python train.py --router_score="softmax" --balance_bias=false --head_dim=32 --vocab_size=4882 --attn_scale=0.177 --steps=6055
Below are experts of layer 7 (counted from 0) of a mixture-of-experts language model. Rows are named router (the router's row for the expert), gate (a neuron's input weights, with its number), up (a neuron's input weights, with its number), down (a neuron's output weights, with its number) and show model dimensions 0-95. Each number is 128 + 32 x the weight over its row's rms, rounded and kept within 0 to 255.
After each expert's rows: a language model's description of what the expert responds to. This comes from a sample of Wikipedia text that the model never trained on.

# expert 7
router [176 131 109 195 145 142  71 147 104 210 149 133 121  73 102  71 135 128 128 116 147 190  94 133 115 202 132 127 111  59 142 105 160 123 150 137 104 124 165 101  91 115 141 113 129  95 140 135 179 145 107  85 118 128 132  76 114 115 176  93 155  97 149 149  68 153 197 131 107 148 189 107 141 161 113 127 132 107  80 161 140 154  78 123 115 153 166 151 134 160 142  59  92 120 113 116]
gate0 [114 114  88 130 150 173 112 150 132 194 113 140 146 101  99  65 132 145  89 109 165 148 131  82 145 153 140 166 122 102 144  97 160  87 169 147 102 117 165 128  88 125 171 112 110 117 105 145 153 165 157 174  94 142  46 157 147 123 201 143 139  76 153 115 110 122 161 142 122 129 106 136 135 125 100  87 214  53 135 172 211 103  79 109  92 104 134 145 167 144 150  97  93 133 122 121]
up0 [113 140 121 166 188 104 100  89 186 163 103 136 145 138 137 119 131 133 114 128 125 155 140 136 143  88  82  75 128 187 178 141 180 137 168  96  94 122 149 127 174 135 130 170 124 104 147  97 117 162 197 216 133 126 169 129  98 119 183  97 181 147 125 135 192 185 123 123 114 114 148  70 178  85 166 134 148 135 185  79 130  97 131 138  84 110  96 120  86  80 112 121 115  96 128 117]
down0 [ 92 146 165 101 147  60 145 129 111  82 162 125 147 108 109 189 136 162 181 152 117 153 102 134 142 180 142 169  71 104 109 141 181 128 102 130 129 164 117 126 136 122 158 103 124 143  97 139 120  99 115 112 100 111 103 147 140  91 155 118 130 131 133  60  82  69 145 101 199 106 141 200 165 210 111  47  89 169  88 134 132 136 115 148 174  99 118 162 123 185 133 127 117 155 126 162]
What it handles: Suffix endings

# expert 18
router [108  96 161 190 130 133  94 114 133 191 179 193 122  78  74 121 149 114 149 114 144 136  96 168  99 126  95 116 125  91 181 102 121 169 155 152 157 135 121  88 115  97 140 115 168 132 149 194 119 122 177 126  92 121 129 127 142 168 141 134 128 116 182 173 116 140 148 116  97  80 146 147 140 131 168  60 121  74  93 163  83 153  77 101 171 173 126 135 114 200 145  98  69  81 120 129]
gate4 [ 90 109 157 130 118  77  98  94 121 167 169 110 133 116 119 124 166 123  87 128 147 144  95 115 167 105 117 153  76  70  48 116 119  68 135 139 118 142 140 125 124 137  89 109 148  90 156 161 173 131 141  34 164 116 101  78 135 125 182 146  27 209 115 144 104 148 110 121 119 146 125 112  97  65 125 175 127 131 141  91  79  91 122 165 162 143 123 122 164 111 106 111 131 112 146 117]
up4 [115 114 198 143 116 148 124 154 148 128 163 107 153 128 146  94 113  87 121 113 198 169 140  78 149 118  97 129  92 115 129 133 122  74 118 144  95  74 125  71 126 124  68 131 146 138 138 191 129  97 119 118 171 104 179 136 144  41 105 143  60 190 156 178 165 105 138 132 131 169 110 156  87 118 139 119 225  71 164 134 158 160  96 132 147 113 140  83 119 113 120 120 132 109 128 112]
down4 [115 133 113  78 109 158 126  90  88 104  84 137  93 108 144  93 159 134 126 175 143 216  92 165 141 154 128 160 138 115 146 145 127  80 117 124 106 135 102 119 132 100 190 107 153  95  89  87 114 123 157 135  99 141 154 105 133 130  87  47 227  92 119  78 163 126 156 139 126 125 106 109 176 145 122 148 162  82 146 130 225 121 140 116 142 145 114 129 147 122  83 165  87 114 136 191]
What it handles: Taxonomy endings and newlines

# expert 51
router [105  70 144 148 110 135 131 131 118 163 131 124 107 129 101 124 139 151 144  99 121 223 101 170  96 172 125  94  99  71 144 122 156 128 194 125 115 159 166  98 115 145 117  74 126  98 180 132 159 148 167 119 112 110 117 104 153 176 161 126 132  67 195 137 127 161  90 103 112  87 187 114 115 164 147  87 110  46 124 164 121 135 122 138 120 195 151 115  97 148 144  86  88  61 100 121]
gate0 [125 105 121 117  98 134 182 146 198 137  93 130 112 111 122 112 118 162 143 104  77 107 129 146  91 133  78 155 151 153 121 125 151 127 186 175 110 210 147 152 187 154  71 142 163 179 187 145 174 139 106 125 112  50 126 147  99 128 131 110 140  88 159 152 112 156  85  90 151 164 110 123 124 133 164  87 160 148 139 138 170  91  65 157 180 134  93 133 140 192 134 157 116 133 140 184]
up0 [144 120 129 141 122 134 104 167 108  41 151  93 121 145 108  95 157 141 160 131  98 105 102 144 181  95 160 124 135 163 112 128 140 137 176  91 132 154  75  99 121 108 122  84 179  66 126 123 108  99 156  95 136 142  69 104  93 169 137  84  60 113 122 144 128  92 117 101 182  99 118 123  75 166 216 125  93 187 142 167 118 103 161 192 158  74 175 115 127 111 136 124 157 124 100 123]
down0 [164 114  78 123 125 223 134 145 157 149  89 113 160 140 104 126  97 123 150 124 208 123  98 154 113 108 128 194 117 169 110 208 177 125  90 114 160 175 106 154 141 139  77 102  99 138 150 106  88  82  60 122 128 143 150 119 141 146 111 146 164 175 126 107 126 109 138  92  68 116 130  86 150 118 160 109 124 121 125 121 125 113 160 166 126 126 143 103 101  77  90 144 127  86  33 141]
What it handles: Suffixes and connective words

# expert 6
router [125 101 176 184 129 194 107 134 140 170 157 174 160 106 138  96 137 144 166 135 141 119 108 198 129 139  84 117 120 122 154 114  91 153 137 139 113 159 203 116 159  53 133 124 154  88 103 127 120 155 146 136  95 144 227 118 157 172 132 128 176 126 150 164 141 158 121 111  97  83 160 102 170 139 142 128 150 100  95 182 119 159  89 137 127 177 131 126 141 189 154 156 132  48 109  99]
gate0 [117 109 138 151 185 190 137 135  92 141 125 168 138 165 164 149 143  74  74 135 133 110 110 205 156 166 182 146  89 134 118 149 128 105 105 119 110 191 151 122 162  92 108 102 152 104 139 155  97 187 155  79 126 139 170 217 127 101 171 142 150 214 140 127 140 124  91 119 147 210 167 117 159 153 142 131 131 164  84 113 154 130  95 130 150 120 164 135 124 146 113 160 166 110 149 159]
up0 [126 154 165 130 125 126 163  89 163 187  31 166 139 139 133 126 178 134  74 177 116 132 101  99 147 123 112 167 133 121 191 140 141 142 199  93  27 147 109 133 158 136 154 148 140  77 138  97 141  75 128  78 108 132 146 143 175 137 110 178 132  96 197 113  91 155 113 111  84 142 131 142 133 133 173 129 161 144 113 179 130  88 138 115 124 140 123 156  90 133 159  67 143 144 118 124]
down0 [117 100 117 177 128  63 143 180 109 116 159  75 140 140 109 147 145 124 117  47  87 132 132  86 108 160  80 158 119 139 158 164  97 137 142 104 167 114 108 150 201 109 156  91 123 129  80 105 123 155 145 129  53  99 103 121 103 155  75 172 119 108  97 193 142 155 152 114 171 108 147 162  95 106 106 123 137 198 173 184 130 110 141  93 140  86 113 124  62 110 103 100 123 168 114 113]
What it handles: Word-internal vowel pieces

# expert 8
router [167 118 178 143 133 139 131 129 119 148 181 165 146  94 119 127 168 185 124 126 184 168 129 124  54 135 116 112  86 124 176 117 180 111 144 156 160 166 107  95 113 137  86 125 142  99 140 173 132 189 146  72 108  92 170 131 162 149 170 135 124  99 199 145 117 132 132 100 111 112 134 109 145 199 120  64 114  81  88 142 129 171  68  83 145 157 134  94 164 173 133  79 139 114  77 112]
gate9 [109  97 168 145 143  98 107 166 159 172 136  98  86  56 178 117 123 143  85  73 152 135 136 136  87 105 148 147 126 129 161 112 137  98  59  92 141 147 114 177 122 162 138 176 142 114 123 105 134  89 112 100 150 103 164 137 108 112 169 177 116 126 160 107 159 156 123 123  60 129 106 151 141 195 132  86 177 125  85 139  77  93 130  93  97 136  71 120  78 148 123 113  98 172  57  68]
up9 [133 151 101 111 107 150 145 126  93  90  61 138 173 110 142 166  85 118 123  95 120 105 155 160 116 123 141 149 184  97 147 119 129 152 133  54 112 137 192 131 131 155 147 110 103  93 101 114 119 130 124 134  82 159  90 112  79 136 155 130 103  51  24  98  48  96 136  70 191 120 102 147 166 116 116 124  97 128 177 130 122 158 152 148 145  99 161 125 160 130 174 146 100 101 136  84]
down9 [150 120 127 168 112 134 120 125 128  69 151  96 148 121 124 165 194 162  61 131 130 133  99 200 139  97 141 127 131 131  94 159 115  78 164 147 136 110 105 113 182 122 143 114 169 181 138 119  93 152  29  90 154 173 109 117  91 134 128 159 117 157 196 142 117 124 125 147  80 160 114 153 136 166 132 132 187 144  66 124 120 135 115  69 176 123 119  60  86  68 109 111 154 128 123 139]
What it handles: Headings and quote-openers

# expert 45
router [126  79 123 155 203 154  90 172 118 177 147 138 132  64 121 148 124 116 140 119 146 174 112 144 139 154  99  90 156  79 186 112 105 154 119 137 129 147 203 116  99  90 134  87 127 110 207 138 150 166 173 115  99 121 155  84 134 172 217 116 159 144 148 147 126 142  81 120 126 110 139 106 138 146 152 113 186  93 101 166 123 190  94 112 151 148 158 122  99 162 152 133  74 154 126  79]
gate4 [134 123 131 163 160 102  96 137 129 156 129 123 162 129 183 153 131 163 138 160 155 192  88  97 108 116 160 121 106  92 125 102 107 101  93 152  91 118  80 101 137  84 138 122  94 111 121 120  94 154 114  47 165 109  70 109 101 103 177 123 160 146 165 150  63 151  65 154 153 197 117 123 187  97 157 119 135  72 119 145 158 171  92 172  71 104 115 157 137 159 124 149  52 116 133 144]
up4 [126 104 160 155 107 134  94 101  67 129 114  88 133 161  81 176 158 121 133 155  87 109 174 117 196 165 148  97 120 138 115 151 165 106 163 128 117  77 120 119 182 140 154  79 150  82 118 135 181 131 134 113 123 132 122 173 107  98 115 147  74  81 194 133 150 129 168  94 112 134 101 139 102  91 154 163 179 157  88 166  88 143 183  93 136 106 123  63 173 160  71 117 162  80 161 114]
down4 [123 151  94 140 139  51 137 170 167 114 122 156 163  99 142 148 161 115 116 132 155 201 104 181 125 138 141 163  90 103 141 117 136  97 130 207 142 164 118 158 157 117 130 118 128 144 141 101 116  99 119 143 121 119 141 137 169 160 115 137 185 211 159 140 102 100  91 167 132 139 127 139 177 150  87  96 180 124 202  94 201 153  68 136  82  90 144 140 125  62 134 109  79 130 126 103]
What it handles: Final vowels of foreign names

# expert 60
router [155 119 172 163 143 129 102 150 117 150 150 158  94 150 102  99 143 194 120  91 168 125  74 136 106 158  48  79  95  68 149  87 155 121 110 135 177 137 136 112  36 159 153 130 159 135 137 121 110 155 210 120  89 112 145 149 116 197 125  93 123 147 143 127 120 159 140 128 120  87 179  65 169 129 138 105 101 122 127 144  98 167 114 138  80 180 150  86 175 163 142 136 126  98 121 104]
gate5 [206  88 103  79 136  97 132 108 167 181  41  98 128 117 137 150 118 203 163 148  80 141  68 163 117 126 173 134 166 127  90  96 131 162  98 148 172 102  60 137 144 141 111 124 138 104  76 128 140  77 139  94 106 163 123 143 137 147 128  89 134 160 132  93 124 120 109 203 129 171 141 149 188 127 137 141 154 145 143 136  61 135 131 140 155 146 141 137  85 145 151 106 155 100  73 145]
up5 [142 161 172 164 106 107  99 129 142  75 153 112  95 131 157 164 116 183 138 153 127 173  96 171 126 128 203 125 104 148 137  84 141  83 177 145 138 124 125 146 140 135  70  92 162  97  87  37 138  77  90 137 111 185 102  97 185 132 179 120 136 179 105 120 175 161 143 106 183 113  73 102 112  86 114 112 102 125 108 171  80 105 115 104 108 149 161 129 171  96 126 168 138 134 134 131]
down5 [151 164 135  93  96 175 149 136 164  88  90 173  86 126 142 109 146 136 177 142  76  93 151 147 161 127 125 187 189 168 137  75 111 175 157 146 103 157 143 102 153  94 124 112 105 154 119 191 151 150 149  78  79 153 105 160 135 195 115  74 106 122 213 179 104  95 114 131 120 151 108 119 118 108 105 122 135 148 124 137 115 138 105 227 127 125 128 143 106 179 107 111  89 138 120 170]
What it handles: Pronouns and sentence ends

# expert 1
router [149 165 132 204 130 145 106 115 117 173 205 175 136 133 107  91 174 160 172 112 131 164 117 177 106 131 101 139 104 108 148  78 149 135 167  96 145 150 174 132 118 170 101 115 211 139 197 165 164 141 125 134 114 119 126  91 146 149 136 135 192  89 142 157 119 141 171 100  96 116 142  83 147 130 186 160 173  72  91 129 109 168 133 113 137 174 179 140 156 141 154 120 119  64 131 120]
gate0 [173 182 130 142 110 102 115 107 105 139 126 139 200 112 101  95 109 179 151 139 111 118 124 164 114  82  86 105  90 170 231  91 171 123  90 121 121 142 126 156 123 158  90 106 153 162 227  77 118 178 152 152 177  95  78  73 139 115 126 165 163 140 150 113  86  92 141 152 144 133 127 113  95 103 149 129 144 115 147 175  84 144 124 133  95 182 122 166 161 123 133 106 146 100 152 137]
up0 [121 100 116  85  89 112  98 125 113  99 113 176 193 167 184  27 109 123 122  79 137 139 123 110 122  90 113 158 129 134 114 105  78 135 108 109  80 156 129 124 143 117 119 191 114 127 153 118  97 175 103 105  86 125 104 100 158 135 104  89 124 144  88 139 114  45  87 150 113  72  74  59 174  77 146  91 118 128 102 124 149 189  75 151 153 132 138 120 171 100 109 119 121 114 123 132]
down0 [148 115 197  72 164 145 126  88  87 157 163 108  68 110 119 159 114  83 125 174 104 172 135 112 120 149 132 150 129 113 144  74 179 146 147  39 188  65 164 138 123 123 179 121 151 135 105  81 102 129 131  67  84 106 131 105 115  80  80 119 143 171 144  98 144 159 127 126 105 157  90 119 114 118 117 158 110 129 143 101 160 161 138 158 213 112 127 114 157 122 149 146 142 199 130 116]
What it handles: Mid-word stem pieces